config.yaml
hidden_act: "tanh_gelu"
routed_scale: 1.0
num_attention_heads: 5
head_dim: 64
rope_theta: 7840.0
rope_fraction: 1.0
learning_rate: 0.00125
schedule: "wsd"
decay_fraction: 1.0
decay_shape: "sqrt"
Below are experts of layer 8 (counted from 0) of a mixture-of-experts language model. Rows are named router (the router's row for the expert), up (a neuron's input weights, with its number) and show model dimensions 0-79. Each number is 200 + 30 x the weight over its row's rms, rounded and kept within 0 to 999.
After each expert's rows: "comes after" lists some tokens at least twice as common just before its tokens as in all text. This comes from a sample of Wikipedia text that the model never trained on. Tokens count by the router's weight.

# expert 127
router,204,240,206,209,206,195,209,179,180,224,230,233,167,200,195,200,206,189,166,225,184,196,228,231,159,203,227,128,174,181,158,210,192,242,168,183,154,187,203,204,237,188,191,234,188,228,196,158,222,200,202,180,150,254,172,264,159,196,229,245,202,178,202,223,206,227,216,223,253,194,183,186,248,243,221,238,179,212,211,207
up0,210,210,193,162,172,188,212,241,215,185,218,218,190,196,152,201,161,174,183,207,186,214,243,179,177,213,199,192,186,256,206,226,252,170,222,231,184,161,212,235,229,229,192,167,177,214,186,136,220,176,230,217,136,143,268,186,205,174,146,133,149,133,208,262,200,204,167,188,194,182,255,209,240,176,206,180,241,194,186,251
up1,215,229,169,253,178,202,248,212,143,164,209,133,193,199,220,183,249,169,197,177,219,153,241,157,126,207,206,175,181,184,211,236,267,193,227,203,220,179,232,219,185,167,196,257,200,200,191,211,171,221,207,196,149,171,194,210,192,193,195,171,178,207,219,237,234,196,185,212,210,186,211,191,247,154,197,229,227,193,214,246
up2,194,219,210,153,201,178,195,193,177,193,186,190,164,195,118,196,176,265,181,161,213,224,217,190,174,192,168,190,223,224,168,145,220,252,243,148,199,237,225,185,183,189,157,196,238,168,195,187,213,204,176,168,218,204,226,157,153,208,226,211,217,179,201,236,145,249,243,220,219,189,207,210,226,224,194,244,198,157,197,193
up3,175,236,184,238,181,198,219,168,201,187,256,191,214,153,282,145,173,180,190,200,193,164,176,210,219,224,229,170,212,186,201,211,117,214,187,242,179,217,206,223,217,230,225,225,222,205,186,213,277,196,226,159,187,163,240,211,202,209,216,237,174,179,206,162,183,249,195,201,154,133,237,171,217,176,174,187,240,164,177,180
up4,182,186,231,206,228,213,173,211,157,153,196,212,214,258,114,189,157,227,210,241,200,301,247,222,184,209,158,154,158,199,226,158,190,200,227,174,234,216,234,153,206,173,188,159,188,216,166,165,182,188,182,239,177,215,163,239,181,177,229,191,256,157,190,243,194,186,202,182,203,216,219,241,180,240,233,260,188,215,151,184
up5,214,178,198,165,172,178,198,218,250,196,226,213,177,203,222,160,228,201,169,171,183,212,209,191,173,196,150,215,191,234,282,222,240,262,216,193,213,152,194,207,186,202,179,178,191,212,223,207,149,201,217,192,218,185,192,223,231,145,228,162,121,170,164,245,177,203,215,232,252,225,202,209,222,214,199,219,204,243,287,225
comes after: "  ", ")", "%", "\"", "0", "1"

# expert 9
router,215,178,205,186,233,170,169,184,187,259,245,259,169,208,248,203,221,217,209,218,140,192,226,219,225,209,238,168,192,189,214,220,231,210,185,187,189,218,168,191,231,200,205,160,205,175,204,199,206,236,172,223,215,233,182,168,182,172,234,191,182,160,217,243,171,187,210,266,220,179,181,236,192,264,213,220,202,236,233,163
up0,179,184,219,173,186,238,177,167,127,170,173,230,221,252,203,223,185,134,178,186,171,181,248,195,173,172,170,181,253,226,216,202,239,207,209,167,242,212,209,186,228,155,201,203,188,193,175,214,163,207,202,144,177,170,183,178,168,234,202,272,249,139,208,236,175,169,183,184,213,228,199,231,227,250,197,171,196,180,152,151
up1,194,208,257,174,223,215,212,222,176,174,210,228,158,219,199,180,150,231,188,180,236,201,230,177,193,227,166,195,190,178,242,186,172,183,208,170,184,172,160,168,258,216,168,211,182,216,216,248,173,205,166,223,190,158,243,204,204,206,154,225,219,208,224,207,233,178,207,230,173,194,251,176,188,193,194,221,202,180,263,194
up2,172,166,225,229,164,163,180,169,230,206,212,264,171,177,158,214,178,282,168,158,211,236,203,206,262,167,196,212,154,206,213,168,222,257,172,213,198,194,200,200,226,226,165,165,252,265,174,199,176,198,167,243,184,210,207,164,182,194,212,226,267,217,200,219,238,202,207,226,174,201,125,239,189,245,215,227,216,255,201,234
up3,186,218,192,168,207,249,155,159,210,237,207,179,211,233,217,264,237,171,197,190,261,198,180,181,209,173,223,227,158,251,230,253,209,169,249,208,193,214,191,245,195,184,227,190,204,157,213,220,252,218,218,233,228,184,251,222,219,186,189,211,218,182,266,192,194,201,199,230,180,228,221,195,183,205,229,187,208,202,176,235
up4,196,170,194,181,216,191,223,239,176,171,188,239,201,189,203,211,199,212,232,219,206,137,192,159,164,239,228,190,173,256,239,159,218,195,219,185,246,175,205,212,167,245,183,181,226,179,175,208,196,227,178,221,187,230,162,163,202,225,167,198,199,186,243,187,169,186,241,149,213,250,160,202,231,214,201,249,200,188,213,183
up5,201,204,162,214,227,218,221,201,274,196,175,219,197,188,175,140,258,162,207,238,220,233,179,197,190,200,224,225,179,145,184,172,186,242,254,231,271,167,206,159,180,222,204,198,240,192,275,167,208,259,188,204,173,190,190,173,193,137,247,147,191,199,194,199,152,202,219,186,145,168,205,214,200,128,170,164,152,187,205,264
comes after: " the", " of", " and", " in", " a", ":"

# expert 125
router,167,214,179,204,199,182,235,162,201,223,244,187,135,206,214,220,197,211,159,264,176,247,194,164,177,201,221,136,194,188,186,193,185,207,240,196,180,216,169,250,228,243,169,156,168,209,230,145,236,133,212,178,184,250,186,188,186,204,254,228,192,209,228,241,222,213,238,229,196,182,255,236,193,238,236,212,195,241,224,219
up0,163,170,227,217,213,248,244,208,211,175,214,161,204,187,202,210,252,176,201,161,196,183,180,130,201,195,169,203,199,184,258,248,166,235,203,182,219,232,212,210,244,262,212,217,201,180,236,202,175,267,174,225,211,211,225,200,185,224,226,182,215,223,188,250,147,247,180,160,164,222,232,195,218,202,254,193,237,231,180,215
up1,235,191,181,229,202,216,208,176,218,184,169,152,191,192,191,171,206,225,154,224,222,197,314,250,172,219,198,195,217,161,129,199,231,212,235,180,181,226,148,240,194,150,199,184,186,185,223,196,193,229,197,240,193,172,227,186,203,201,206,194,175,224,133,231,223,195,216,199,155,243,216,121,205,162,152,240,216,211,191,184
up2,217,232,255,191,225,133,190,126,203,181,195,237,241,237,229,240,158,193,188,197,207,224,206,204,182,163,210,213,257,172,174,167,221,221,230,222,274,184,231,241,209,131,186,211,188,198,234,214,237,222,193,220,160,226,146,239,215,168,240,227,210,241,172,173,153,196,173,157,183,186,151,207,180,208,158,207,197,235,193,175
up3,210,209,208,169,157,164,218,204,149,176,222,159,245,177,189,224,150,248,219,197,163,217,190,182,192,184,175,185,204,191,191,221,168,227,233,249,182,212,203,192,178,234,168,182,259,225,226,215,206,142,188,204,205,170,193,200,188,188,201,157,270,208,164,179,160,231,210,167,211,199,200,243,227,227,129,169,184,241,193,254
up4,187,168,245,230,233,184,220,216,171,216,204,171,201,232,219,155,203,200,172,254,168,219,211,205,228,212,252,209,220,234,222,235,240,239,181,238,194,229,214,207,138,225,262,162,252,172,177,159,176,202,243,209,238,161,229,220,173,187,193,131,185,239,203,166,168,171,177,211,194,193,226,181,205,227,193,208,239,215,163,238
up5,182,198,165,129,217,187,248,209,180,293,227,259,158,233,237,144,220,186,191,157,190,241,223,185,220,192,187,194,178,218,160,189,204,181,211,182,176,158,207,169,231,158,206,187,190,196,214,184,242,219,205,201,172,271,143,191,241,191,225,225,131,180,237,213,227,216,217,228,169,227,160,199,187,175,152,210,202,216,262,161
comes after: ")", " 0", "%", "  ", "0", "1"

# expert 50
router,198,214,174,206,177,213,187,200,173,219,171,242,159,185,216,203,206,180,188,286,180,197,262,216,148,214,230,146,142,143,161,209,193,190,192,183,231,217,202,185,228,171,238,148,247,247,203,212,193,203,185,207,175,208,201,224,153,199,233,203,222,188,223,214,186,194,192,239,218,181,224,215,200,257,198,242,198,229,255,215
up0,212,206,171,239,182,183,220,214,205,214,249,294,147,196,221,227,148,145,211,233,185,125,210,219,284,189,213,235,159,199,212,222,231,181,160,153,267,148,234,230,190,179,156,156,231,192,222,174,235,207,226,228,220,220,189,200,167,247,203,191,210,220,204,198,214,214,174,198,208,180,243,252,200,199,199,183,205,147,209,211
up1,244,148,204,173,182,229,221,272,188,188,192,197,219,224,160,206,208,199,202,241,202,195,201,158,141,217,228,206,222,196,215,154,217,157,162,211,219,204,172,185,160,180,209,195,238,196,196,161,148,156,211,147,204,229,177,223,212,166,125,211,139,187,203,206,221,238,167,225,177,233,113,208,199,161,207,197,196,228,183,199
up2,234,143,209,214,163,205,185,175,224,175,221,268,192,145,179,191,212,198,234,230,183,187,155,265,227,170,185,219,109,158,204,171,129,160,242,193,214,182,185,192,227,204,226,229,254,227,184,245,170,225,179,231,202,190,190,247,203,263,251,180,196,204,217,197,194,265,162,268,206,219,196,174,169,235,222,178,199,217,217,178
up3,238,170,199,192,168,250,185,265,156,202,190,179,159,173,178,194,201,205,212,231,232,189,240,183,175,158,181,189,182,131,222,203,229,181,178,207,171,198,208,242,240,232,90,195,238,182,195,223,184,167,168,230,210,137,206,214,219,216,193,164,201,193,233,201,222,194,157,197,200,182,199,196,201,194,312,198,196,184,211,152
up4,196,230,214,190,214,230,243,234,188,213,215,225,245,190,181,241,134,199,174,165,182,206,208,236,222,206,177,164,161,176,182,196,219,238,169,250,150,207,261,178,186,225,216,198,185,165,211,174,192,222,189,154,207,176,224,251,199,205,223,217,195,88,210,167,231,150,250,212,179,214,237,170,210,170,212,245,252,180,178,200
up5,237,216,234,227,235,234,206,198,209,182,189,217,214,194,166,193,176,166,194,145,229,214,222,202,186,177,164,205,164,210,185,182,290,188,233,239,172,234,198,154,184,201,162,193,207,219,167,189,198,202,217,163,213,259,206,177,195,209,140,182,183,186,225,212,260,202,191,235,192,212,157,130,189,217,186,203,201,209,188,191
comes after: "=", "-", " the", " Pal", " The", " Ad"

# expert 60
router,183,247,156,220,163,228,203,195,182,261,267,203,132,197,216,142,195,255,184,229,135,229,224,213,153,188,196,156,155,158,189,173,217,207,166,210,206,224,160,205,196,237,194,164,231,165,173,182,188,177,169,202,190,203,180,199,153,188,214,207,168,182,239,197,239,254,222,163,207,228,161,221,202,259,239,200,165,220,188,221
up0,181,206,179,213,146,192,255,233,215,195,161,184,215,187,195,185,218,187,208,208,207,277,213,194,213,209,168,178,225,177,229,188,176,183,192,235,249,198,180,245,202,183,229,195,172,174,213,220,238,226,195,158,193,183,244,202,180,178,167,228,228,208,133,179,210,181,231,261,214,190,238,174,215,185,215,218,207,168,230,226
up1,192,194,198,218,174,225,230,236,161,205,227,210,184,233,218,176,192,186,225,258,193,158,242,169,168,199,199,221,222,129,221,232,239,155,164,148,224,244,191,167,204,229,198,206,273,217,209,213,156,205,186,205,203,223,193,160,213,169,200,214,221,181,208,205,239,182,231,233,202,138,215,273,191,190,241,239,183,200,168,228
up2,258,198,182,244,216,161,182,176,214,194,176,207,224,158,187,208,208,201,198,142,168,257,156,184,206,191,176,218,199,184,208,202,203,194,174,214,232,213,215,169,184,200,174,232,192,166,186,210,216,223,210,212,224,209,232,205,205,198,240,231,200,155,244,184,198,204,176,226,207,160,215,196,243,212,212,168,225,220,198,175
up3,186,255,217,212,168,163,233,205,231,168,227,204,199,205,221,197,178,287,171,210,199,180,259,224,179,205,237,173,186,215,175,215,198,227,203,170,209,176,181,222,194,207,199,140,245,249,258,198,241,244,192,200,252,189,188,191,214,214,208,165,229,182,202,195,200,183,169,178,176,192,199,203,166,178,201,152,251,190,168,290
up4,204,150,168,199,197,180,222,254,199,193,207,164,199,191,213,216,254,260,231,191,170,206,199,149,178,273,130,195,165,190,186,180,208,225,209,250,229,151,211,162,228,215,211,152,186,195,191,214,199,232,202,195,215,181,169,242,204,205,178,199,182,181,215,231,200,163,189,204,186,203,219,184,213,150,168,213,249,172,243,207
up5,201,197,177,206,206,164,189,203,197,240,251,185,253,183,214,176,205,189,252,175,246,192,223,189,182,251,216,175,180,146,184,220,192,166,182,189,199,183,185,190,196,250,232,194,183,211,225,224,199,240,165,147,237,245,208,253,152,164,254,205,208,196,184,181,222,222,260,186,215,224,179,239,202,209,209,167,249,224,227,216
comes after: ",", "s", " well", "ing", " with", "y"

# expert 42
router,183,245,190,186,122,264,148,170,208,250,215,182,165,218,154,197,203,225,195,213,150,244,182,199,192,199,211,108,166,189,248,177,217,233,160,207,196,235,171,225,200,235,194,215,237,199,200,148,244,180,157,188,205,206,196,181,167,157,228,224,173,173,230,232,216,240,210,167,269,217,184,190,237,248,220,201,217,262,189,237
up0,200,229,185,207,236,217,152,199,183,216,182,184,174,215,137,234,240,210,156,212,220,280,162,228,234,232,174,162,184,281,269,219,148,223,178,212,225,213,214,189,202,244,206,218,218,229,221,220,202,97,200,186,186,181,204,190,202,187,173,198,180,213,241,175,210,212,211,219,233,163,230,217,230,183,219,220,185,254,262,206
up1,204,185,204,196,192,226,192,187,225,155,170,177,225,209,158,169,118,264,227,203,227,169,210,172,184,211,206,214,154,183,153,272,221,226,254,174,171,184,177,224,185,206,241,209,243,188,183,91,195,242,175,151,172,198,204,223,208,211,176,194,145,146,204,213,241,212,184,191,136,250,205,178,220,128,206,204,262,156,228,170
up2,156,216,251,228,215,266,194,224,209,149,197,173,140,213,156,221,214,213,209,202,186,182,222,216,167,211,172,184,214,224,205,231,196,197,213,266,168,157,223,162,148,227,208,246,159,210,144,245,176,176,205,203,217,256,181,166,239,143,192,152,213,172,181,215,187,206,143,218,259,222,226,209,194,181,195,234,228,237,204,189
up3,183,269,194,229,215,236,209,164,179,263,212,184,170,220,291,188,155,235,205,178,162,239,199,243,234,178,161,266,237,215,199,218,209,218,226,201,166,194,191,209,193,146,227,109,216,214,212,201,216,196,193,207,265,152,193,209,233,220,255,176,171,187,223,201,192,219,201,137,222,228,162,212,173,196,210,177,182,190,255,211
up4,180,188,202,204,223,151,173,186,190,202,212,186,210,211,228,209,141,238,238,182,186,235,173,213,185,162,159,216,234,198,196,240,135,220,149,202,232,177,179,216,200,181,177,180,228,204,201,177,193,120,192,169,164,139,169,192,217,170,171,196,221,274,246,220,209,206,188,214,196,167,180,144,182,236,237,209,227,220,214,201
up5,220,172,268,225,182,203,198,183,224,240,220,178,135,177,183,188,183,187,191,219,182,238,242,210,243,187,157,175,202,215,222,238,163,193,206,260,187,172,221,223,208,211,186,164,168,223,182,232,217,170,182,220,205,126,141,244,199,176,206,192,214,272,206,250,263,178,222,146,196,219,212,197,197,219,183,197,171,161,175,226
comes after: "s", ",", ")", " did", " does", " it"

# expert 106
router,208,251,198,200,218,247,182,188,153,249,230,160,175,200,204,185,210,190,182,190,150,252,207,207,196,184,179,149,141,131,228,192,185,175,192,185,173,220,200,204,201,226,182,151,200,162,197,177,241,207,191,204,164,265,185,190,134,229,242,241,173,142,238,230,219,150,209,246,242,191,211,175,192,225,251,184,169,250,228,193
up0,215,199,199,223,240,251,249,189,191,235,187,167,193,167,182,217,212,183,183,220,233,161,175,258,182,199,211,176,197,142,283,246,191,199,218,201,180,223,165,216,216,197,147,143,220,191,197,200,243,190,229,206,169,166,249,212,186,176,239,229,169,195,199,170,221,178,126,177,192,155,156,201,184,212,255,195,171,181,241,196
up1,191,237,170,183,285,235,205,175,161,213,161,204,187,195,207,170,238,183,176,210,228,200,210,172,168,191,211,123,208,211,228,154,235,212,201,141,226,180,164,188,198,158,157,186,160,226,198,195,260,186,228,233,183,203,140,196,225,253,293,215,178,177,140,192,222,184,195,210,177,196,166,171,247,202,225,185,211,198,202,223
up2,191,213,228,242,169,182,222,191,125,226,210,222,250,178,196,266,202,188,167,208,175,129,227,203,188,181,204,189,201,172,257,179,170,165,160,215,179,216,217,235,236,233,257,164,201,209,168,217,202,209,288,215,183,240,176,256,238,232,218,229,122,187,203,245,204,176,205,228,193,179,188,184,206,241,229,193,233,216,153,175
up3,201,194,196,231,229,210,205,132,176,220,190,153,198,208,200,147,195,206,178,190,194,214,187,222,167,172,147,184,190,164,192,176,189,240,200,255,184,143,230,210,195,251,181,162,200,151,199,168,180,236,241,220,214,237,236,181,152,193,175,215,193,158,184,221,161,179,243,197,227,203,253,143,213,197,235,199,179,215,168,179
up4,249,127,126,177,225,214,208,208,216,231,181,126,195,213,204,189,179,192,228,173,224,169,239,175,275,200,179,208,173,203,171,228,146,202,205,221,155,216,219,177,225,215,134,208,199,154,198,191,265,186,191,230,198,151,228,168,184,219,200,173,135,183,227,206,214,230,232,146,239,262,213,215,186,188,191,234,160,192,223,194
up5,162,154,182,240,228,196,184,199,167,223,259,247,222,173,239,184,207,192,240,181,199,210,115,157,250,206,174,203,153,200,124,208,216,184,201,211,175,244,167,215,175,225,268,158,160,199,180,173,232,260,175,224,252,250,234,169,166,165,203,205,203,160,214,181,186,230,178,210,206,273,190,199,186,236,254,226,220,188,231,211
comes after: " the", " of", ",", ":", " in", "|"

# expert 98
router,196,227,173,167,170,246,192,164,196,213,239,234,154,198,183,194,220,237,167,202,182,277,216,185,174,221,252,171,160,183,185,269,205,228,183,179,222,203,175,205,226,208,182,199,221,194,226,135,194,204,188,194,198,205,213,217,159,211,215,233,206,200,172,233,228,199,180,217,256,144,209,240,206,218,237,202,187,257,268,180
up0,167,228,278,201,172,216,202,212,183,196,196,244,231,184,210,231,167,194,225,185,193,229,221,187,247,209,180,230,183,187,205,191,204,223,222,236,222,184,190,245,205,219,172,236,181,203,207,186,166,209,171,231,163,155,140,156,164,218,213,239,177,185,201,215,155,167,184,163,193,202,220,141,212,228,156,167,162,172,192,226
up1,192,230,209,174,157,214,202,170,207,202,189,180,183,227,191,156,154,207,217,184,245,187,134,216,205,265,204,228,216,202,196,182,146,199,188,247,187,233,174,219,227,216,251,235,162,203,211,173,179,179,195,216,154,250,186,210,156,250,212,182,204,145,162,201,191,219,150,202,183,201,127,158,186,193,191,255,237,187,224,219
up2,196,257,227,188,198,186,215,138,176,193,227,246,230,154,167,139,148,206,230,245,206,252,209,206,199,183,211,153,175,179,193,207,188,186,212,190,250,182,180,246,216,244,176,190,229,204,215,200,210,169,256,198,200,205,217,262,219,230,236,181,158,207,206,202,214,188,253,206,191,195,203,208,207,249,197,185,161,197,181,204
up3,196,205,188,157,100,212,194,202,198,145,230,174,188,204,224,208,146,209,239,207,222,211,271,177,188,143,198,188,146,238,185,234,194,250,183,193,155,249,184,136,220,176,236,245,161,199,173,140,165,204,207,176,190,245,163,184,220,193,205,167,196,199,181,229,215,204,204,179,207,180,180,201,184,217,204,223,156,199,189,153
up4,175,236,213,164,115,177,197,169,241,190,185,154,147,227,234,123,215,222,214,223,197,173,138,218,152,199,211,210,199,193,167,194,201,187,157,156,182,204,169,204,185,216,231,214,196,186,173,195,134,201,161,219,197,250,155,155,185,200,222,209,205,247,198,195,174,217,179,152,240,165,159,146,180,203,185,248,260,234,182,215
up5,185,160,184,176,249,244,185,174,210,225,167,193,140,285,160,219,199,202,220,224,192,178,209,220,175,243,145,203,235,232,182,217,178,246,221,195,192,258,229,153,233,219,226,226,223,185,259,188,198,191,172,215,261,162,227,156,197,172,222,229,187,166,177,176,226,232,140,203,186,153,187,291,255,158,187,211,215,210,182,177
comes after: " |", ",", " by", "-", ":", " and"

# expert 111
router,187,216,215,215,165,196,205,210,169,235,220,207,140,195,229,172,204,202,197,205,164,233,200,213,180,234,181,175,202,175,196,191,166,207,155,178,188,232,158,200,216,219,166,164,229,189,214,192,203,201,217,220,183,248,126,176,199,171,212,262,192,155,236,248,150,188,220,216,193,138,169,194,233,217,213,252,174,251,204,181
up0,162,197,231,200,196,180,131,236,187,183,183,178,197,212,202,197,250,201,207,165,225,245,170,173,237,123,195,192,215,199,169,209,178,142,199,247,227,237,237,217,203,219,231,189,234,170,235,126,190,227,219,134,190,193,257,141,219,193,174,222,226,213,214,178,187,187,225,187,171,183,229,230,229,156,241,167,102,178,219,219
up1,211,156,221,170,229,281,200,203,143,191,202,215,211,183,196,199,168,187,211,167,185,208,216,223,192,195,212,186,186,157,148,199,234,257,180,146,177,178,203,223,177,214,201,188,171,172,174,169,201,240,138,204,272,201,229,182,226,176,188,184,227,194,193,212,176,247,214,192,173,199,122,162,185,150,171,212,191,211,185,237
up2,163,243,192,220,200,218,243,248,209,161,183,209,186,214,232,225,177,161,226,222,218,197,277,209,237,177,248,189,191,199,171,223,190,150,194,235,178,175,234,141,224,185,191,204,227,156,280,218,169,223,221,210,145,271,219,189,221,232,203,213,159,194,223,162,191,168,260,188,192,222,204,216,192,224,296,203,187,210,199,163
up3,220,194,191,227,200,152,128,234,218,222,216,176,177,234,203,164,252,190,229,170,172,161,198,250,161,167,199,197,156,153,147,190,194,245,182,203,179,196,128,182,201,223,213,193,160,163,236,207,197,201,164,202,195,182,187,215,226,181,229,195,196,268,253,191,185,231,195,228,194,181,187,163,227,222,168,264,199,193,260,225
up4,201,183,218,220,225,190,170,159,216,151,185,216,232,164,179,138,216,244,213,172,173,231,211,237,214,179,238,151,177,158,187,206,259,167,197,216,181,194,169,208,229,201,141,172,206,184,233,275,202,208,124,193,146,243,236,204,219,288,208,167,184,216,221,184,161,203,203,204,186,269,294,234,171,192,213,134,207,197,237,234
up5,223,247,208,268,207,179,173,229,203,176,219,195,206,160,190,262,205,145,186,178,205,182,227,274,201,251,214,238,181,171,212,238,235,204,162,137,160,165,229,202,240,217,188,281,186,214,229,219,220,243,193,210,190,248,171,189,175,205,177,189,182,169,222,149,227,139,187,266,174,191,200,165,157,220,202,157,152,160,178,146
comes after: "-", "′", " un", " (", " re", " Un"

# expert 109
router,198,216,151,216,188,197,179,192,202,207,284,189,156,180,211,197,187,212,138,217,137,225,245,207,184,211,224,187,174,198,197,198,151,211,266,187,215,238,207,225,217,195,181,190,180,195,208,176,197,131,152,248,191,218,159,180,199,217,207,243,220,206,165,226,254,187,268,203,183,153,165,212,200,272,223,216,230,213,204,221
up0,241,194,200,274,169,179,174,232,259,205,154,212,200,207,210,172,167,159,178,247,176,203,209,164,220,214,219,175,168,155,138,247,205,229,237,202,177,168,233,191,176,176,166,217,165,167,257,225,172,216,247,205,198,209,135,190,194,208,213,199,192,232,269,216,192,193,227,237,193,197,246,226,232,196,180,199,140,189,226,226
up1,207,172,202,131,246,169,192,218,184,223,215,194,169,217,185,201,282,225,252,181,180,213,204,257,186,255,171,200,141,265,186,196,237,193,218,219,199,212,184,234,199,251,176,183,224,230,206,240,217,166,182,209,224,153,190,199,250,277,205,187,211,228,215,209,207,249,200,232,166,220,268,229,205,174,193,185,224,181,223,191
up2,195,180,245,170,227,166,219,192,173,197,215,217,185,232,215,197,222,109,227,206,171,262,223,261,212,179,222,185,222,133,216,163,218,181,243,188,166,181,210,180,191,193,194,181,185,169,191,183,233,207,141,256,158,224,167,203,208,206,177,160,157,178,229,186,203,176,196,194,179,169,223,188,189,219,218,224,209,184,215,200
up3,199,206,165,278,168,184,210,139,251,169,200,147,181,158,169,165,219,190,223,248,169,244,206,230,228,187,224,203,215,236,198,225,152,228,238,212,185,233,207,229,188,211,224,213,235,181,199,250,249,198,169,205,178,172,208,204,267,213,155,203,155,191,217,180,229,248,221,206,193,223,239,193,211,199,176,181,279,182,185,258
up4,180,207,183,228,196,165,195,246,209,204,198,213,202,232,233,158,164,217,234,191,214,199,220,230,210,219,196,175,202,193,192,235,181,158,240,198,165,203,204,234,173,212,188,230,144,224,202,173,185,185,182,196,202,197,148,154,172,229,186,268,205,227,207,218,207,269,212,169,218,156,195,185,204,206,234,161,164,225,220,231
up5,171,198,215,189,193,157,170,231,207,201,228,184,172,152,209,174,208,204,206,191,195,256,181,247,206,180,156,202,223,254,220,192,186,232,236,175,264,193,212,148,202,223,181,239,196,257,173,223,230,167,193,199,139,169,183,205,158,145,162,143,195,196,190,242,183,229,227,170,218,240,214,162,204,183,232,148,200,223,162,233
comes after: "-", " (", "  ", ":", " /", " Total"

# expert 12
router,176,191,173,213,211,232,202,232,180,206,245,211,128,141,237,205,217,210,160,199,182,204,224,193,157,212,178,140,180,185,228,197,157,216,173,223,244,270,214,203,223,208,239,184,199,189,192,178,219,152,174,213,132,187,173,192,153,223,222,231,169,163,227,238,227,190,225,221,213,237,176,197,210,270,227,180,186,197,247,206
up0,198,136,202,162,193,209,187,222,210,203,231,177,236,246,213,185,208,177,203,193,198,203,187,257,223,224,178,209,241,125,195,234,177,240,246,201,146,220,163,205,165,171,181,181,196,137,199,214,186,261,155,170,191,206,278,158,146,135,205,169,153,236,179,246,168,227,255,220,193,218,224,210,209,233,243,203,280,190,199,161
up1,178,172,184,175,192,147,223,173,210,153,227,263,201,184,205,181,167,219,203,200,204,219,210,210,196,224,226,190,222,210,197,213,211,187,181,181,219,230,145,180,207,159,256,220,217,207,224,211,220,194,210,238,211,210,146,240,234,171,200,232,195,223,222,170,158,173,238,220,206,241,196,193,188,229,204,165,242,189,251,231
up2,205,228,156,233,252,184,258,215,234,206,224,223,212,189,204,154,215,236,234,220,211,209,247,209,162,230,217,177,166,231,227,186,251,167,195,241,194,211,266,231,222,234,220,231,211,205,203,239,191,238,189,160,192,216,175,250,161,182,180,199,177,205,192,230,255,274,229,185,221,162,231,226,190,193,179,192,188,197,202,227
up3,124,259,165,227,206,217,172,179,170,174,207,150,221,226,207,162,174,194,200,158,211,199,241,208,177,168,165,223,218,240,230,204,248,247,173,205,194,214,204,239,252,241,245,239,187,160,168,216,206,252,197,213,187,229,195,190,185,166,157,260,193,150,169,232,238,234,170,198,178,230,187,144,225,179,228,161,213,251,144,234
up4,142,164,218,228,242,183,223,201,163,207,210,200,166,239,209,200,196,184,161,159,242,244,224,164,200,258,169,179,177,180,208,192,180,211,181,184,164,229,239,204,219,207,219,166,239,135,180,234,249,139,213,190,233,170,233,216,209,140,254,220,253,176,222,222,208,222,220,208,134,222,158,181,186,169,158,204,175,179,218,219
up5,154,230,206,204,165,194,206,202,189,188,289,198,158,175,218,151,154,169,198,191,194,208,185,225,184,175,171,200,186,256,228,229,156,142,192,192,227,212,203,152,216,233,183,190,255,176,201,237,194,188,188,203,209,231,261,154,204,220,241,152,216,228,200,232,229,230,212,179,182,203,190,188,188,207,185,171,204,167,217,205
comes after: "\n", "0", " =", "/", "5", " km"

# expert 28
router,182,228,210,228,204,174,178,195,200,199,237,203,187,205,214,236,195,198,191,241,187,250,215,163,196,207,213,127,192,197,195,220,192,230,201,231,229,270,160,217,209,223,211,187,161,165,212,166,197,195,194,148,210,240,178,202,136,148,268,259,184,203,232,260,226,157,210,184,209,183,147,216,201,232,246,205,209,245,188,211
up0,194,195,186,230,192,221,214,189,141,195,237,172,200,148,255,160,207,191,223,166,183,191,168,180,235,212,170,160,136,191,184,204,134,188,225,205,193,217,156,163,218,193,232,195,216,198,236,226,231,167,197,195,266,205,204,179,204,241,169,200,269,174,211,178,240,154,183,174,218,121,191,206,176,199,258,163,180,214,210,213
up1,230,206,196,256,169,213,207,159,193,220,214,235,227,231,205,174,189,198,202,179,209,213,210,173,236,209,255,239,238,170,152,197,232,182,219,152,221,165,224,201,217,158,213,212,178,202,170,154,172,235,219,167,215,263,196,170,235,217,227,224,194,186,236,187,186,206,159,219,173,190,164,232,155,203,194,220,161,163,163,167
up2,201,184,223,189,163,193,235,198,224,211,203,182,205,197,188,187,198,223,154,210,227,167,195,183,164,203,224,191,230,195,209,208,175,135,209,158,216,218,209,190,205,213,201,261,150,180,171,210,230,269,191,201,162,245,168,188,252,220,234,238,186,142,165,155,123,246,161,220,254,255,153,265,190,161,192,299,217,218,238,178
up3,192,250,141,197,182,219,166,208,175,174,217,193,187,198,170,170,157,228,237,286,217,101,198,183,205,220,182,195,229,229,226,217,200,194,134,182,211,258,138,189,124,205,198,217,206,195,224,180,207,192,187,247,228,225,167,224,185,131,172,198,180,177,187,242,176,249,228,190,183,194,147,270,228,170,245,192,220,259,194,221
up4,205,218,192,166,211,185,178,183,201,210,187,165,203,144,190,208,155,273,207,191,198,213,224,167,192,156,198,195,197,241,216,216,244,241,216,207,246,166,187,109,189,173,161,223,202,209,169,190,190,195,210,186,241,226,176,263,240,224,220,184,183,176,228,191,165,174,177,194,234,172,231,197,168,178,261,165,197,190,190,218
up5,172,165,171,233,198,202,211,256,152,182,205,111,203,201,200,197,211,230,184,133,185,204,213,210,161,184,163,189,228,237,175,246,162,144,208,175,132,171,204,187,212,240,269,186,216,156,233,189,195,198,199,203,209,197,210,147,138,205,215,174,176,185,213,217,211,199,208,236,166,236,259,237,191,174,191,186,175,151,268,189
comes after: "\n", "  ", "\n\n", " on", " Party", ")"